python train.py --d_shared_expert=64 --moe_layers=[2, 3, 4, 5, 6, 7, 8, 9, 10] --n_groups=4 --vocab_size=3329 --norm="rmsnorm" --norm_eps=1e-05 --lr=0.00543 --grad_clip=2.0 --seq_len=256
Below are experts of layer 3 (counted from 0) of a mixture-of-experts language model. Rows are named router (the router's row for the expert) and show model dimensions 0-159. Each number is 500 + 50 x the weight over its row's rms, rounded and kept within 0 to 999. Numbers have three digits each.
After each expert's rows: a language model's description of what the expert responds to. This comes from a sample of Wikipedia text that the model never trained on.

# expert 18
router:429503483551512453437568502522481575417520570473352475569546481447536394443494485444480578480519514623587523489544548515455482537452543474499584576535554522467456452476539516481470487570460547589570378477552447513568544497493611494473511484460497586484377568485458441483460499525518458456574557497564542466536460537436510506356515492525529493508505432447471506533404506445486560570460510526516458383534534495517532532560519490500443490491475478456479465471383509549465534473477549
What it handles: Digits 1 and 2 starting years or scores, year endings like 990, 998, plus closing parentheses, quotes and also.

# expert 52
router:442495521497431495482479470457485519450456487499461524434435525573529425390468496430460467450517440460453448545490601483525516531460507478470513516538524501464647544502502513502489409599459469607559468382421490476496602417547493575458435527568531506536462490510473533531566519500571507455500513637469475520498510540501482397492609432553504452530546463445488367563522521482504533422503562500583483479429515437489536495559513584480491518435529404459501495546471458564453415535431538
What it handles: Middle and closing pieces of common words and ordinals, such as expressing, 23rd, fastest, Soundtrack, weapons, attempts, mandole.

# expert 38
router:459525564472550508463526549475377540540502496565483398565426424437509480446558531482460484497475455554466450439448416513398464403466504559458538453451476526546485492521470557593509556501567539537570481466432574434506574467489516551501453552423502530544540488484479527546498620521522467399504499512473528430533489518475515481499573557403549475510571543470509506550477414422569486515508470452552507434424588452517536449468526466454599499457506433428587437500513437455486404377538447
What it handles: Middle syllables of foreign names and word-starting pieces like dis, ac, is, as, such as -ot- in Rabotnički, -uz- in Zuzana.

# expert 21
router:483468467518442447469492597579456543550537566550430425512415496379524456514455465473467474503541546561558418478466473468604514398516479513424602582479583559460531463537488510540580500534498493443498534529526615475476509414534523567491514502514513485502506466566483420484474473568496562477425468479566500496584456527518494459551534385433605511502462407559550447459605483465498487468593527457488394448538545525516485471579443539447507421441547499526551482583464413494517523457477472
What it handles: Final syllables an/ar/am/on of names and demonyms, such as Cub-an, Gord-on, Abubak-ar, Mediterrane-an, plus first names like David, Mark.

# expert 32
router:423513474503465523516478533583497464470425463468559475521485417507498432485498505499438545453543472560487396479571544537542632462486522617460546562499545544478479483549536519534535495422508550476456470562513552368553382530564466457470475530472466537524517485487518478537487467555615478511450535545535507565605491491575623499465541474496539534557581378401518575536524528483498559514530526445409463427425538507526505513489484551451449526401475437571509414494447442543449434433518514
What it handles: Capital consonants and h or th pieces inside personal and place names, especially South Asian, such as the h in Subhash, K, Sh, J.

# expert 46
router:493509589447441498490480501601535486468526491519432482454490466528532478510454427492584511468424456493551426488429536549549538540495546442442507520547438506514589572451523531463507515528429468508445501467497549523536535506444425474518483490552461497568528527501557390484527528479570581476472424535598516479402476555443506384562561452457431494532565531580553463448414474499464475498488639461595491474475466513501545466576491623490535551500490424482500475593486539653446393471481446
What it handles: Vowel-consonant pieces finishing a word's stem before an ending, such as Score, safety, reign, market, Angeles, More.

# expert 47
router:433454490584506504450548590477492362497445602492591527578441498553467509559468514482498424523541551615545455479406475455450476459486572445510536480535548507433564465497562481546509550517467467601510444544506430571426617515531544475478545517447410481510463565544491466579554534507514533532507502458571473591542431540452504518539531477529584572541566481524509539561497528445462483439560507368533512470428511454517478529460517465447476557446573376475493474466472463584453466502459451
What it handles: Commas, semicolons and the connectors and, of, or, by, which join list items and clauses, including in infobox and navbox text.

# expert 1
router:499404480519482464507508593525394537414616555540568532605493447398536442428460550521506552471503499434531494455383436462480491438583511464527469565531652539551522486524526431506525560435457475500428485486525583497607483503519484386463521536454469570463481550542488456516460452453494467508475469548588487569510512480529440466452581559491556475467469491571505548493522460446486512507541483397544442493419410535521569496481533592478531507487543468504492420454485537523543570400475537
What it handles: Full stops ending sentences, abbreviations and initials, including '.', ').', 's.', 'A.', plus stray pieces like amil in Families and aughter in daughter.

# expert 0
router:485499580570532601455515519549474428586420425599537438453419466422582508433504444483500573466469490382426451443452547449500530577469585520503552443440504576467487568538450551530510612616424447536497499496449519454522458528461447541460541473567458476506469564467502498585529497466584524507514485568461493512478421520457581463479482572557423485493483484482471555419563512462485455415542533493598455453477570454532482484545423481475558502513501508469523454495464560584454521406550505
What it handles: First pieces of words after a space, often capitalized, like N-ote, Reg-ency, Nov-a, col, For, On, in lists and infoboxes.

# expert 63
router:490485441524527542503483490589467540517520494563562504516547457504505462456465460380541467489414533500398478488435505468474509517524571512546589482439571604405414461518430552429491479523455434553504455423438556475532438603520524538505479518549516551480543491459560441500414489515546455535562419527508483573518553478506510456428593516490533397530472518478502510501489371480526500489592558518573412465543527518476531494564534448371518514501619547540486394516414472474423585486548502
What it handles: Consonant-heavy pieces like r, v, os, str, pr, often in foreign names or Cyrillic, such as Thunder-str-uck, Am-os, Sc-r-utto.

# expert 10
router:451459502487497511483481583511597552569546445501408351507508462532490549488443471454477508504506482535475462439458518469496435453553508481534553389649466519385491549571449435472471500569479556473478548484512543463479575450536487523544437497480487483569499461495483486588551536532572464477507423495551538451523536516592529495523507523485446467469552432403554505469525472452492449440576460454429442445495558481578475546565556527471509535498574403464619414413486548583426481446559439
What it handles: Final pieces completing place and proper names before commas or parentheses, such as Townsville, Carolina, Singapore, Lancashire, Phoenix.

# expert 17
router:482456440435471545471536492595451470471547506579496517520487439436490538396507461502374548478427462413427521543470560412420493479554565550380562475489467449506549491448570509503524511500460406596455458530512486456461493516479496530505482548529479494445423565446448494487404464563518513509459504499493592588528406555500532607454576447485474511461507371519538495532432470483553503451502549455392470478548546510538508472486578593556507468535550571562543502527486463451397492503456411
What it handles: Main verbs, mostly was, is, are, were, had, right after a subject noun or pronoun, as in "the project was completed".

# expert 9
router:429475536473489471438474580549548463442524507507380430489499517586593475550437542494400533493506485508463574448512521425428534456483546501517511474497647509456527615484511527474510484453536527497417471509452613488560551397493550513450463494497464520518513515535435522578499528544477486501463507594499539376563455536459457472462651473574524458562550568478540556546515438447496478506418616503454493423564499458486487595566574531450523422510463476461479531460527513535495490505444578
What it handles: Short inner word pieces, often a lone vowel or 'al'/'el', such as glob-al, thems-el-ves, fre-el-ance, Rep-e-ater.

# expert 58
router:497437579427533498489442563533471526548494500494459514499463513420625481463476437441497573483511503459498452492406548489373596546509502563491477513508618571500548453562518520499553498535503483571508504574459567462491509467460509384422575611396468547525580459473463499476490501560546462569428564496486536511504521474459568468513460492540509426574503458509465416506476524496463347550500558426513466395520545510501534427527464619542485581470511532577580472452493463551464501504447479
What it handles: Pipe separators between table cells and == or === around section headings like History and Personal life.

# expert 27
router:501450514551498345385494523476547502529528692513403517518511536484484475482532581496536431468436481485606502450566473552440542509405473543481528534478506509482578508465530454461522529485490411513532448476463470447581559450485604479440564467415471580514536460520544442542504578497486490444494422496502465560508464526505564476530503460453467488542557466474504501538475507441495512447497451521418434453517480450594478502579407555549430520430454404464547483441461610404453516497518491
What it handles: Abstract-noun endings like -ation, -ity, -ance, -ography closing a word, and "time" in "at the time".

# expert 43
router:520541559475490503485389490580520375524541486527492445496516478527411500503451498511463470517469459448538445464532491529440536549436521473480521499480555564489473547712407512412493488496484524455497464586403510536543535493485540553433527620513465549478479568583438545497462494530554396527425528593497430566482485521487549448478523512447465470473497467506550535470531562430471482528544558438496483478492491487533483494580402586489511458421607499533527466532439544507474451363417461
What it handles: Opening syllables like Al, Ar, Mar, Bar, per and pp in words such as portrayed and Opponent, and LaTeX or dollar contexts.

# expert 22
router:445531463521479476419488569462475362487473488538513547524565471425481522491511534497445552507531458526441465483539449577506477482461557474515476481423526464532493584467459495478491472480510484565480456545483558552514492507442479417530473597516508509515546545442489490603493461491618454416484457492614421463471541504507473447420461524438481495528530522545428529528494467425536406462609521362486450494388508420545501527524499454523604500500538545441599392627461504398480561446499433
What it handles: Line breaks, slashes, equals signs, closing braces and dashes inside tables, dates, units and infoboxes, e.g. km^{2}, 22/11/88, N/A.

# expert 5
router:434511563551476480490560564619449450508499522528506456531455479477477480528483454553452539533511510511357435389532453531446545477470552491518519543462458558443525586536488486551468527525527490542386505528482525461445491524399546420504575500548430482492517541442563409577454491519569441406491447539468442462506426518574572501490474591457486533468494435427459595427486553404509527545592425553583512514474492459552501549476551534555595478481504467506567471418475482554503483369551502
What it handles: Capitalized sentence- or title-initial words and name starts such as In, On, John, New, High, plus pieces like art, ed.

# expert 3
router:497506544554518544445547522546433491573527525505550472502510394587524468420539473516575419492449556349469519440499471447512521534498528554403595469496549531488534560442524526506521527515490465602546447473425529552529496505523541526436468580498456478511519574471443486532476563518538540321435459597518528546568455515518482478461513559483596461490532530467493467449527416426557471522631472503541440505445546413472509506505519486522616487424448445560517448532441448484543441472568550
What it handles: Short middle pieces of proper names and words after a capital initial, such as S-ard-inia, H-em-ans, Her-bert, J-ack.

# expert 33
router:440483578620571425475604484605588381520510467492488453480456452483544537448526456513546487523519399458504486480517567527540546524445553544501483490425498591491555502543508459485491485595509440529543426445412492388458463508555525519428457542516405518509520588514493525536450443559527372554550465609462480533540434533546551443549546586531489458456503471467602450561535541471532543471537494518464511502523555473560496547606422546444587536477495539512440501483476511482528533449520428
What it handles: First pieces of lowercase words right after a space, such as ex-, comp-, res-, estab-, ref-, t-, and "way".

# expert 60
router:462487516478518541501550554534476469511472577481508469571492451554564443563402525451530540589552477511488514414436602444432541564477531477458450434542524565452540516454484449518554487462524497614505431585463490526508506445441493531420488442393424599564494568543563496551476555513559463544467508462576455480454523490494460518478531559490437545520542451501513405474588535472492401488594512440384421475588442519577491497570468553569483576419603523565536514483510482567500490522435495
What it handles: Commas and pipe separators in tables and lists, like Yale, Holt, Votes |, plus ral in central.

# expert 15
router:439538490490499375503515533503473470456359537502485458530523525410431398493499449373348475433510497549491422439525547537519523482594493513508518450520507518510596548525427481519506452491455532566517440424463494498431454454459518460511544506454426464494386566449498466495429504465525549494456528488598579491528556512495487456479569484432502552492511472491503515513379481475610505464553528462431385480529508517469550460527595537532500412560467457445497468518378477462468520506412505
What it handles: Line breaks ending table rows and list items, and digits of years after "In" or in tables, such as 1-923, 1-94-6.

# expert 11
router:409452561475526523463459526497483482523532473482556441549519533466571571466494368452538525546465508513485406529552531426498424509515589498511558541518521475537500566531507476488437530472472517476381477569517470529519423489492549477432456544487446512527507608574415474582542549502486413428475474443462561524544475506423528488443643397467581373470507445437468544656435497485578471474449516514533475415509469455541503539472463547547550527508467474547468424476484478388488551469496483
What it handles: Pronouns he, she and auxiliaries has, had, have, plus inner word pieces like le, he, ap in names and words (Carleton, Mitchell, adapted).

# expert 39
router:455453525560532376349444599452547449553461500515413536460535551431523478467455508504509510481408505509579438530478539528456556540435484635537579526404490530556518513525521520397495582529459483531515493472467533460592586433487572490464448492415506462568466497476497538569527527590496510445516511556557494488532497511472567468522504500560471456458608488445489513598494529455447529490449618469409516440505454499585520536555487546511530444505476415469488480442504615440474508478445486
What it handles: Endings completing longer words, especially -ure, -ate, -ance, -ience, such as in-stitute, feat-uring, aud-ience, acceler-ation.

# expert 13
router:510453528492471457555549513484479476504490489473522402550565457507521460480441448492424588482473531452352471513480476587495467399575544493533551421584478477439529500530513469583583602462376511501509498489489543485547452439458493436517447459523498510493466530398435494509418536573522484495554472506473476469584425518468436455467590516528473534491503402390541546529518476490455466477555422527446468461545455513594473550575578552571543491460487473520453427538514476546346462443471572
What it handles: Articles, possessive pronouns and possessive 's before a noun, such as the, a, his, their and father's, especially in biographies.

# expert 37
router:473472484601456460430598465487439486511467468504537463547489508416541473499515479538456565531482590545590478392465476523469533447601542474490518555447478493475483540468493439524558520512423478520541425538500493507470515459483489477471521432438447498412479564385541418537445431512573506557466487529502434400505522492433500523414545527531574532561541518441533572609552487499628477436433500456564536493368500516594506463542479463459524491579436503411536448477493571616474516451469558
What it handles: Short vowel-heavy pieces, mostly i, u, ai and ki, inside foreign, often Japanese, Spanish or Asian, names and words, such as Hikari, Televisión and Pi.

# expert 12
router:441555487596418612490462598529437501438546447477546404513437464380610567418438485469562530520515576549568355448456511445504528472589489527430615543475473531515524527560569430517518471517425503518481468498573441474477571437530497489505541464465415487508507500507411432489543469562544543472464415596500466457529464533457519477438586494522536453494488429527475482533551445489549483465530477481472427482506475473533485454468565525487550517463522523397532366479487448540478503462518518
What it handles: Mid-word syllables like in, on, an, ard, qu inside proper names and words, such as Ch-ard, J-an, Harb-in, Pyth-on.

# expert 55
router:496506593516475448393573559451577467452465541569487529539509448523492453440495453525515523417433400469532452529522515495505591479519556542491567533430460587469493561519519472537547595443386529530447522490492505501430458500521486469504548460562465484523499542531518454539445488697497444454453467493520552444562512550451510541485492551494466519563571454486599555557501532464530496457466575404510523466458499512483556599512552629501464482512426537572599498487466455444517551526371496
What it handles: Verbs and prepositions in past-tense historical narration, such as was, were, had, made, included, released, during, by and between.

# expert 26
router:433490475485425483446578522555499523492463469525502517560553521447459458433480475425434459417529509450422479458511406597527495398474483497480531531544536551589563456606379525517537501555499450512497445495488463495534495417508540432466521436367465478372535616452465459619479509468566573423496449537594617518480510516472541493496472461514471456431467449504536429433464488485473480458504451449446461499522537391466571463475488474542468489541413510516487417505439470538442551529489541
What it handles: Line breaks, digits and field-name pieces in infobox lists and coordinates, such as -ouse in Spouse, ′, °W, Preceded.

# expert 56
router:467512467522451480386469522507466482503480491576531519573590484525436447480448445404423439430536501504480475446485502487511470489498514548587453475398551503530547510546412417455527434603488477504574485416443490496501478450498493483533562518519425502487393624453407388522454596510607588491508535456535569404425486524581484497521495485430575506513437490466481491580488502489533436467556520479437458417437566525514497526525531510553521447501512501516449555537381542450437489415479446
What it handles: Line breaks after headings, list items and sentences, plus parentheses, dashes and semicolons that begin or end list entries.

# expert 30
router:489458625581484600468477469555615499439575482521508460552466490494510401404443517425411466522440506493477483502420591534439514427484518487472493534534510494552558508473411489531493590586451482534490449476494473464543560520470497468402527546439476449517409471401495413484403527473532409520480451473517617460511444484439493541482485521423474490430582450570518590479484554493493536566479541441575518468494470464501513581492552507403537599483497402420506504484469460482448522529441505
What it handles: Opening quotation marks of song titles, released, single, song, plus R-ale in Raleigh, in music and discography text.

# expert 4
router:533526569492471420390480497607551451595529470558504517529533515441469470431518511485403523517526529592487529536536462513457514456463522511510545500485520561559491545527523456436545445488521472493367432551501527528553485542521523462327547573428514587418460524380602435539510489518461456570440498450518470455418531466482543518436579474465547453526463460499496542435500389420540408554488502502458502480520464415513580534565423560435489600489475509550551485519450469535505475445501505
What it handles: Opening quote marks, hyphens, degree and prime signs, Roman numerals and single capital letters in tables, ISBNs and coordinates, e.g. " I, °, II, S.

# expert 51
router:419477537580542546482476466524594519509513543617461475483500533535593426489518468540459489421492403574564452501453497468532562482501471503518539426456488612462557496590577462497559524489555506565411433560445568489584438501474533495412489455450547543594517513442440505500509510507679448504458570502508502604558502536528554485446468387546513480590520413424489506538535526456457540551527529513462414465452529458453524462509476531473505491441553497570496485497474473491399464409498484
What it handles: Single capital letters starting a capitalized word split into pieces, such as V-oivodeship, Lab-our, F-orever, S-R 105.

# expert 16
router:487516535514413441438459464539499464530472504551474438549511435515513563469524503524453527464491510574667455437560423551430462477457474503499477424559472589450581488581432398599524501520545469556554344468501441468591521473536519425461478579509435493572485519547474509473554482550529419545482506528503583532428526534478451537421502551381529440452513450469544530501596511419507492563534543523470517451490468429522543543546431492556465564601551511530493462522481446483477485429509447
What it handles: Early pieces of words, mostly f, p, c, m and prefixes like sub, disc, comp, after of/and/to, e.g. Undiscovered, behalf, subject.

# expert 42
router:440480554458420519510480527456513434494582590535472421392501523546376535440443453504491530431440492582381482507467503537567551482507458506538457454645456450494497554550524372561523491444539505484464464542451584483549416455383587522540446567428494562519476502469522449547419565533581524445498472544526560526532525519526487576498541557473548523540505461524545488485538475486483499429428527461487488482514603428545418578563483574526527543488465510509521469483490475431478396509459458
What it handles: Word-final suffixes like ish, est, ly, able, and nationality words, as in Scott-ish, par-ish, American, Canadian.

# expert 24
router:473487587477484511390394483515564459540419478555420439571580526460520534452421535574481505494556501598549487441460558546505463449385625500466526390515529546477508528534457464533520510605561435514446517548507545538506502461494485483433588421450417513493495488566477484487477472525581472602574489519474460540598500474541499577483521555461508454469440455505487574458575450416589458522425508525451534432455473485558479541504499521437499515505510460530616545525420538521435517450520426
What it handles: Capital letters A, O, I, E, U starting words or acronyms, and the particle de, as in A-venue, CE-O, de-ep.

# expert 40
router:447426571514528491517480473638452562553521475543491476514487484432464540410476429404557448523503478541532482530563476462389485411486555486513530465551529503418460475500529519450537481483548456449473464512439492503443410548437525527485392542499500474552481462491458521563475545476592485416582453515578512518462500533369448392503563502486557491529532473499535519472531407506548380420520491459503423438502455403544519499550541459421568414562604495510435526574474446568429499512461481
What it handles: Inner pieces like ach, ich, v, c, im, os inside foreign place and personal names, e.g. Himachal, Michigan, Laos.

# expert 28
router:456431512513434464496536598472464472523543468536533473529469513409496581469485466348554586476448530479464520504496506518582534525509590551511560479532412489527487503510503449554547506578442409526434501505441467501492432441547540546396527481502497587500481500454522460527520444522483486546408491532483462341589447565565479485368514518534524514564536531455514465631448496486505469492537546516516482519503536556556477649502534608458520602523553494562566479529456587529469487473502531
What it handles: Prepositions and short adverbs following a verb or participle, such as in the, on, from, into, just, south, now.

# expert 31
router:460412600510453465390551433557512446554487460510551501521484548486535441488490490437428474404569466564577466518459409479459583489406587530543538463483490540366464520506524514490529477382501542561454548597444505467570493524537543512449441525427483532556507500456504479518527604468588498511406546508573467553565517489510550494507480406501518459510484443474485533548477517459556526518526535534543529438382477445463531512553458617542507625514473492556525477489449475564402452447460474
What it handles: Single capital letters or short capital pieces starting names and words, like S, K, D and St, plus opening quotation marks, often in tables.

# expert 29
router:461551486494453548392572533500487404540463468589476509470476570523461468527535509524509542490533574457408511430500563517515487557455583528473620570494568522551511427494539474527499539524552409567524516560538504446566524527480557531491459527490495529547468565419495497486528428546533491382429435526537522445453348581393448553473570498442507539554435467497396386434533509489529352544475492473468426448487542437528549449487474543489539502447573522489557463549515500515496550497503550
What it handles: Final pieces closing names and compounds, such as -ton, -son, -oard, -ork, -field, -berg, plus closing parentheses and = signs.

# expert 2
router:483493486568493570433573462629555433445507542506497464548513523471489487446395493497426499515508521468571508510578495494436502545410508452507556534650550511473564487495505443468461479509418438485489422537440452431540598524570533507445558442428525447570489474422537428553417541508501442538511475544464537500431430504541533563521488546429467423592587500472499567624549466445502471543531550441543508523449589416474525560522483529471536541534472424497569496567454597456470545531518481
What it handles: Closing word pieces and quotation marks, often in music or film articles, such as -ype in type, -les in examples, -ations.

# expert 48
router:434460543455405411519527505528478523541495508480491544478486448540531502449431488453455421459539465465565416517569521492465521493550534553488495472481580503505511517466458429451548609482476542487492514448490478347535392429498588518514545483440485482564489505536537449528447504618464554446491492552463605478557418544425477422453468517615469505473473474610513383553523444448491416511394549529466509502416470437504487560514508494555537561574516475447491441511505508536371587482459516
What it handles: Final suffixes ing, es, ed, e, ive, ack on lowercase words, like pass-ing, travel-ed, Scen-es, ric-e.

# expert 61
router:463446542434484427504440547472479512395518446475487499561472490501554535497428482455467478494483425529518530514419492457488562510426527543529543502402560542493475479517632552492519475525493409538597471509441499489463453517493504440365458568516508505494451556423465529609362490540628409522424511484567491566500556485495511482440465410513468503562542447486553518591478513482530494484458500488516499471401513489518637489567563504538498529528459550482593541526420482433520449391473575
What it handles: Pipe separators with spacing between numeric table cells, month names before dates such as June and April, and pieces like ival and Cong.

# expert 25
router:484462502524433549421508557614458485567389568529517522488504426499503563405363478440450526483489552526501458464439462519585530544446572446497491530427590456423530608577569505467478481575504506531471419613490499491614535497523476448465548545561479502504469573470458515541356460515631476439514472480544513536468529494501527448557477543465467496468523447472519449519478505470496385534492551416470552420453566454514468498533504444441564614527519503464550484487472548481471531488496475
What it handles: Punctuation separating fields, such as table pipes, en dashes in date lists and timelines, colons, semicolons, equals signs and slashes.

# expert 62
router:494492593467451483546448540447381446407615572435433513481543512538409500502472545536422563464507557447520467491546553565510563487377491520493488493574559541463552488505440410392537574563397536504510496469526573476478573421511528539396440578448532517562495534554496480541434505500570504485467530525514470528573501505505558564468517489524543540579515390450481502548545449461453497540470512495464519439533523475543474521507478608443524459495549429419497471412503491492492424490366468
What it handles: Sports competition nouns like Cup, Award, Championship, Series, Team, plus word endings like -th in width, -ate, era.

# expert 53
router:477538544421436503530481462543482491470579429481380477450545488487511594458436437444542586541477466512473477483531546517545482527508517493461605414538490484455480513544521447463546489495456478511527468405520482511543576472505508508435481418453536516514481561500469461441492594517506372455472354487524502438542492553530529529366544531609420514525495432504406574523489493482548441474542499368521474465492528471561456506578480529545577473414499508493545535448453535510396424404425450
What it handles: Determiners and adjectives like the, this, new, own, same, part, plus word-completing pieces such as -ous, -ance, result, review.

# expert 45
router:484460562518516486549519540471502431519497500622536441463478450576525470456496502449569510424491494515504506531448456544536554580431631518531558446602493548311552485561556479581641562637455384494525463580413505553419546484497619468444508488531489518497419511501469515496551528467570484562466531481555462503486468518481496450485502430542526569499478502505496562495547467462528447499553481478460490437428480486542472487498561518475465531440505477496468489459495504552487472467356548
What it handles: The function words of, the, of the, The, in the, at the, from, for, as in "many of the".

# expert 54
router:449525437494458505559509529539439519498537549550456435540533429573456446540463453497423451464479460437447526350523507419429448455467576587503544505505597550385531506602461460451505566470535527518490522506521614502550600520515611516471594552464468470485503486595442403535449527519485456572400475479514515512508470513405485396478505485571522420533512436567485487490474448478530544456496494500539508445511487514551553508581439461485544553421577551586492464516448429429460523519509495
What it handles: Word-internal pieces or, ar, al, el, er, ur, our, as in act-or, lab-our, Miss-ou-ri, plus name starts Mar, Car, Dou.

# expert 34
router:496450511447519491524531643632456473504466503457493399499502451526462453432491489473500504503563524485465458436541462390451527452559544538494542548455593534450608573430508441478498491525482522509434503516548611477510516475491545472464500525544472478493440438592509468575564534553578531415403471516584454556539483523515483432560633444505533525464469451473483530473466588457490494439554444479617513454430479503514564550541505486503533448404542523506452513447512414461418414411525516
What it handles: Middle syllables of personal and place names like el, il, al, ath, eth, plus common first names John, William, Ben.

# expert 36
router:447496454505520374507532609551454538471568578525497521583577447512521464448461512472452596451495539537441515494454430487500544535583557488508498498516581556484519474518444496457531618498449483549466478539488554409559431541431526458488480532428458643473428620504466482473477530471526458540561514541554474549524507562551411505466542525523528506451503463562515489503463349445514553524574543505583367498449463478510642468450500517502448473517496530458502420453460488570534506468532546
What it handles: Periods in decimals, times, initials and abbreviations, like 2:25.26, a.e.t., Leonard A., and digits within years such as 1-6-53.

# expert 44
router:494556612484518506444483490478523521531521574476518438532550490489485405517542545469491449578389598434499448494485488614499514576465450519486483496551513530555569434468524486553512483498470454592460459523414476482485609423516521486394489484556513607443379463489466510567417574495491415572489567522507441487499478524495566463438514542436606493523470526468514495468527490421500545460471436478560464500512512450531581536484506527387471635459505462479584492576494528500350507480499532
What it handles: The suffix -ion and political or national terms such as United States, Party, World, percent signs, in election and organization text.

# expert 6
router:471459635489509476538510480524436539558482433503496476480464505482449423434500432513472509492467546391442478466490491503531521470517573492491559555508592542453529568573356523547518521546518432497563468527477491395605479487474463541388505493548467583450467547556479509605389503517532533603534508577525509576521541500552565526509506633510483382447557496505481502534490424483515524484510539436514475419579447364498516468484492570447499493529486529514550467474527465583531492395469471
What it handles: Short lowercase word-initial pieces after the or to, such as b, l, t, ex, comp, cl, as in cl-ay, bre-eding.

# expert 59
router:484487476438484484483516598564466436489493577546541493454568516470484529532514420466470441392426534539459472464354481399531436457501528476422562476543488542432586523518523474529544602582513444454533397519551595481457482580558523438478506521547530563470334512559541491538521498513532555482431476523505490509598495550556551494537488552492441512580536508514539527523477486424513497449524572453473536434478417452565478582523574542369543470486488502564523545446496435567477473514488457
What it handles: Prepositions to, of, with, for, by, as, from that follow past participles or verbs, as in replaced with, preceded by.

# expert 35
router:450451545596551461463367460506543501590449553585462461498618563585463491461493463597475493528463426568516454452447480542543595530550566476463592401641486564551495566557566488583561549511527493500457475536417447477465440488465466531380487513397481462481474531534503509501476442477552469479461555470513520545480555495533556497514509506442568448514526465495587526448553444422567414543475423461488480443458488484512550482530471543433491492441464473546508446493430466489486456429527438
What it handles: Lone capital letters beginning names, abbreviations and titles, such as G, C, A, T, K, and It in titles, often in tables.

# expert 41
router:466427498519498481486500586514478432457531438500381429497554527528507511423524463432536537490523518523614449505510571460490594431525515477425543480512638538531524503538514515526515413438523504449469496484423553446483402470516493490437387581538498470541440462485498394500488450516569464493552450507492570501576517575458588504498534436519539509517557481477565562478507473496412495421686534455478403499472552531468564534491428603459412548504558516468511419463485520512494461448490482
What it handles: Single consonants and short fragments inside words, such as n, m, t, b, k, f, as in filmmaker, untitled, Erskine.

# expert 19
router:453494479407521568432521536537487449533521473478490481555559441543481447471567382500491519451485546489400436443478592512434550453509609518485509519465415527549537552591466440455534464532493490503543483599538471446563443513499508514507458524481495475545400528397564465467435454536486445495489433524526519482592407583591476603370467575539466547485559466510506597565391525499539509495500500451446468511449616528558518563481530517499442590541537456492481432522471465414503554487491481
What it handles: Adverb suffixes and endings like -ly, -ely and inherently, plus the function words was, not, would and un- in running prose.

# expert 50
router:527476529510432471449414485521588460504541479494418452464538459433502484445473429505496539501539464532597417462460497476486509589536580455410509478457444460509481458555548428435535452517448438541481493446529453465480488532504516496576462461510476654557500512547511427454485479625556558501528477504513497494431516562573532465491574466498436429551547507432513455541497549435534493499422546514483497439453514478498552549622578511525557512524594379514416515581432656579471499471480470
What it handles: Short lowercase word starts and common word cores in narrative prose, such as se, w, war, kill, own, develop.

# expert 7
router:512545569486483363424560442549423429403585506514523490515486486560438429485502530542391498487509511447583575456541573492447506477470513554474523483478582482525517517535469471470497548492476483481516490488478590516465431490507459469386526528424508572478472533394555497546487581456559533554487496653538471512466534530509566482404542549582499475547482446506510551553427491473535506547481515426408540493410488479520493544575541491429474513311524566499537491577492489537428470458492520
What it handles: Opening or middle pieces of split words, mostly capitalized starts like Th, Ch, Se and Cup, plus ame in nickname and up in supported.

# expert 20
router:507440565634467539516465508439401490482605414467525410506487464380524494467528381486531510498545537580419493391519482515458493579459543550452462477535425565531509433579505438529527577553501454483463472535436484521476479512520587530515490571480379447476503520493526448546437468508519537510447434526517425506502475463526498500397506553546465544496550483523507547460399430458546507387632537421589513442486448479562503548480539580469566549521477467486513496576475440489527480486493545
What it handles: The prepositions in, on, of, at and that, plus inner pieces like -at- in systematic and -ult- in Multicultural.

# expert 14
router:507436548478523412407439538419566445434501554469477445476600479475404453588428428483519507503448529548438479438497589549487482478496462536428527412533477543363586469497509490498480597545520459563517482524505546479471554474544571595512579562530529557500442483433478458550465534504500395548523460512540557405502553502533545531516605389586527480556540491583460470462498505455427481445425459516591479469548470490578455551559467588538512572476527445474536540537484478448490521503507495
What it handles: Suffix pieces that complete words before of or a comma, such as -ative in Representative, -ary, -ian, -ime in Prime.

# expert 57
router:408466481527533529473553481504418385584447531637495408595474483467553493558459488432471430506496524573596479486446472522453496508479528448485489390488577489514451537495492496529476546550411520515459434584542475516477456504449499521481534473448501519503432493416550513600521579439464565494514525469485456571502503580470525488464525525548519524533502472472538465544538454490508462461603575467581468477428566404516508537506560436514528537337583426514495431482414459583465475480501403
What it handles: Commas, "and", ", and", "as", and plural -s joining clauses and list items, as in "politician and member".

# expert 49
router:526463608490539474464606513536427483463549497545494489469521481502379420459547419475447484460454462409428461428379536446440569534555492495443520499519472511495500464473509532535514456511470527563433323529530456465507431539492494538512467524546513529507507520475480508498441584560610589513445516584539525529494432552463512463545492508502569485527409495451591479568382505446509490467507497524528468463401559540503603540576446495484465485449505476520538479553487533600432462512588597
What it handles: Name beginnings like John, Jo, Mar and Max, and stem pieces such as med, det and Pet, before suffixes like -ic and -ical.

# expert 8
router:477459650484548483484475461525521465502458451543497522506501554476505450456482455538411551482412456575566438441389491542516650477418532457496514493432538585492529536518446440456502592495598541561506480576532476450566478523467465520417557478467540517492478508447488482502414523475671426563460548483510495503517539479462457575386476493520548500538589519595557536541535463458563465521542512478486466391424537464527525498491460539447509497457486402607511552497456485544456443498500482
What it handles: Single capital letters beginning names, acronyms or codes, often in table cells or after line breaks, such as N, I, K, S.

# expert 23
router:493456542521476468537560534472552465491485511600531523527556467529517486446526443486491548508465545424502387439483531505491526491478494508481558475534504556413526521600535475443494502408479514454416444465455597486547509473559500474386460374522407583574502532551437488479521476457543570489394455596550438529436483454499478441541496544488466427593594411391445530611463464465527466470487454474441517415498556454507549553463457556562559472540544575560491507519472517453499462378520465
What it handles: Word-opening consonant pieces such as l, r, gr, fl, cl, pl, often after prepositions, as in replaced, granted, cluster.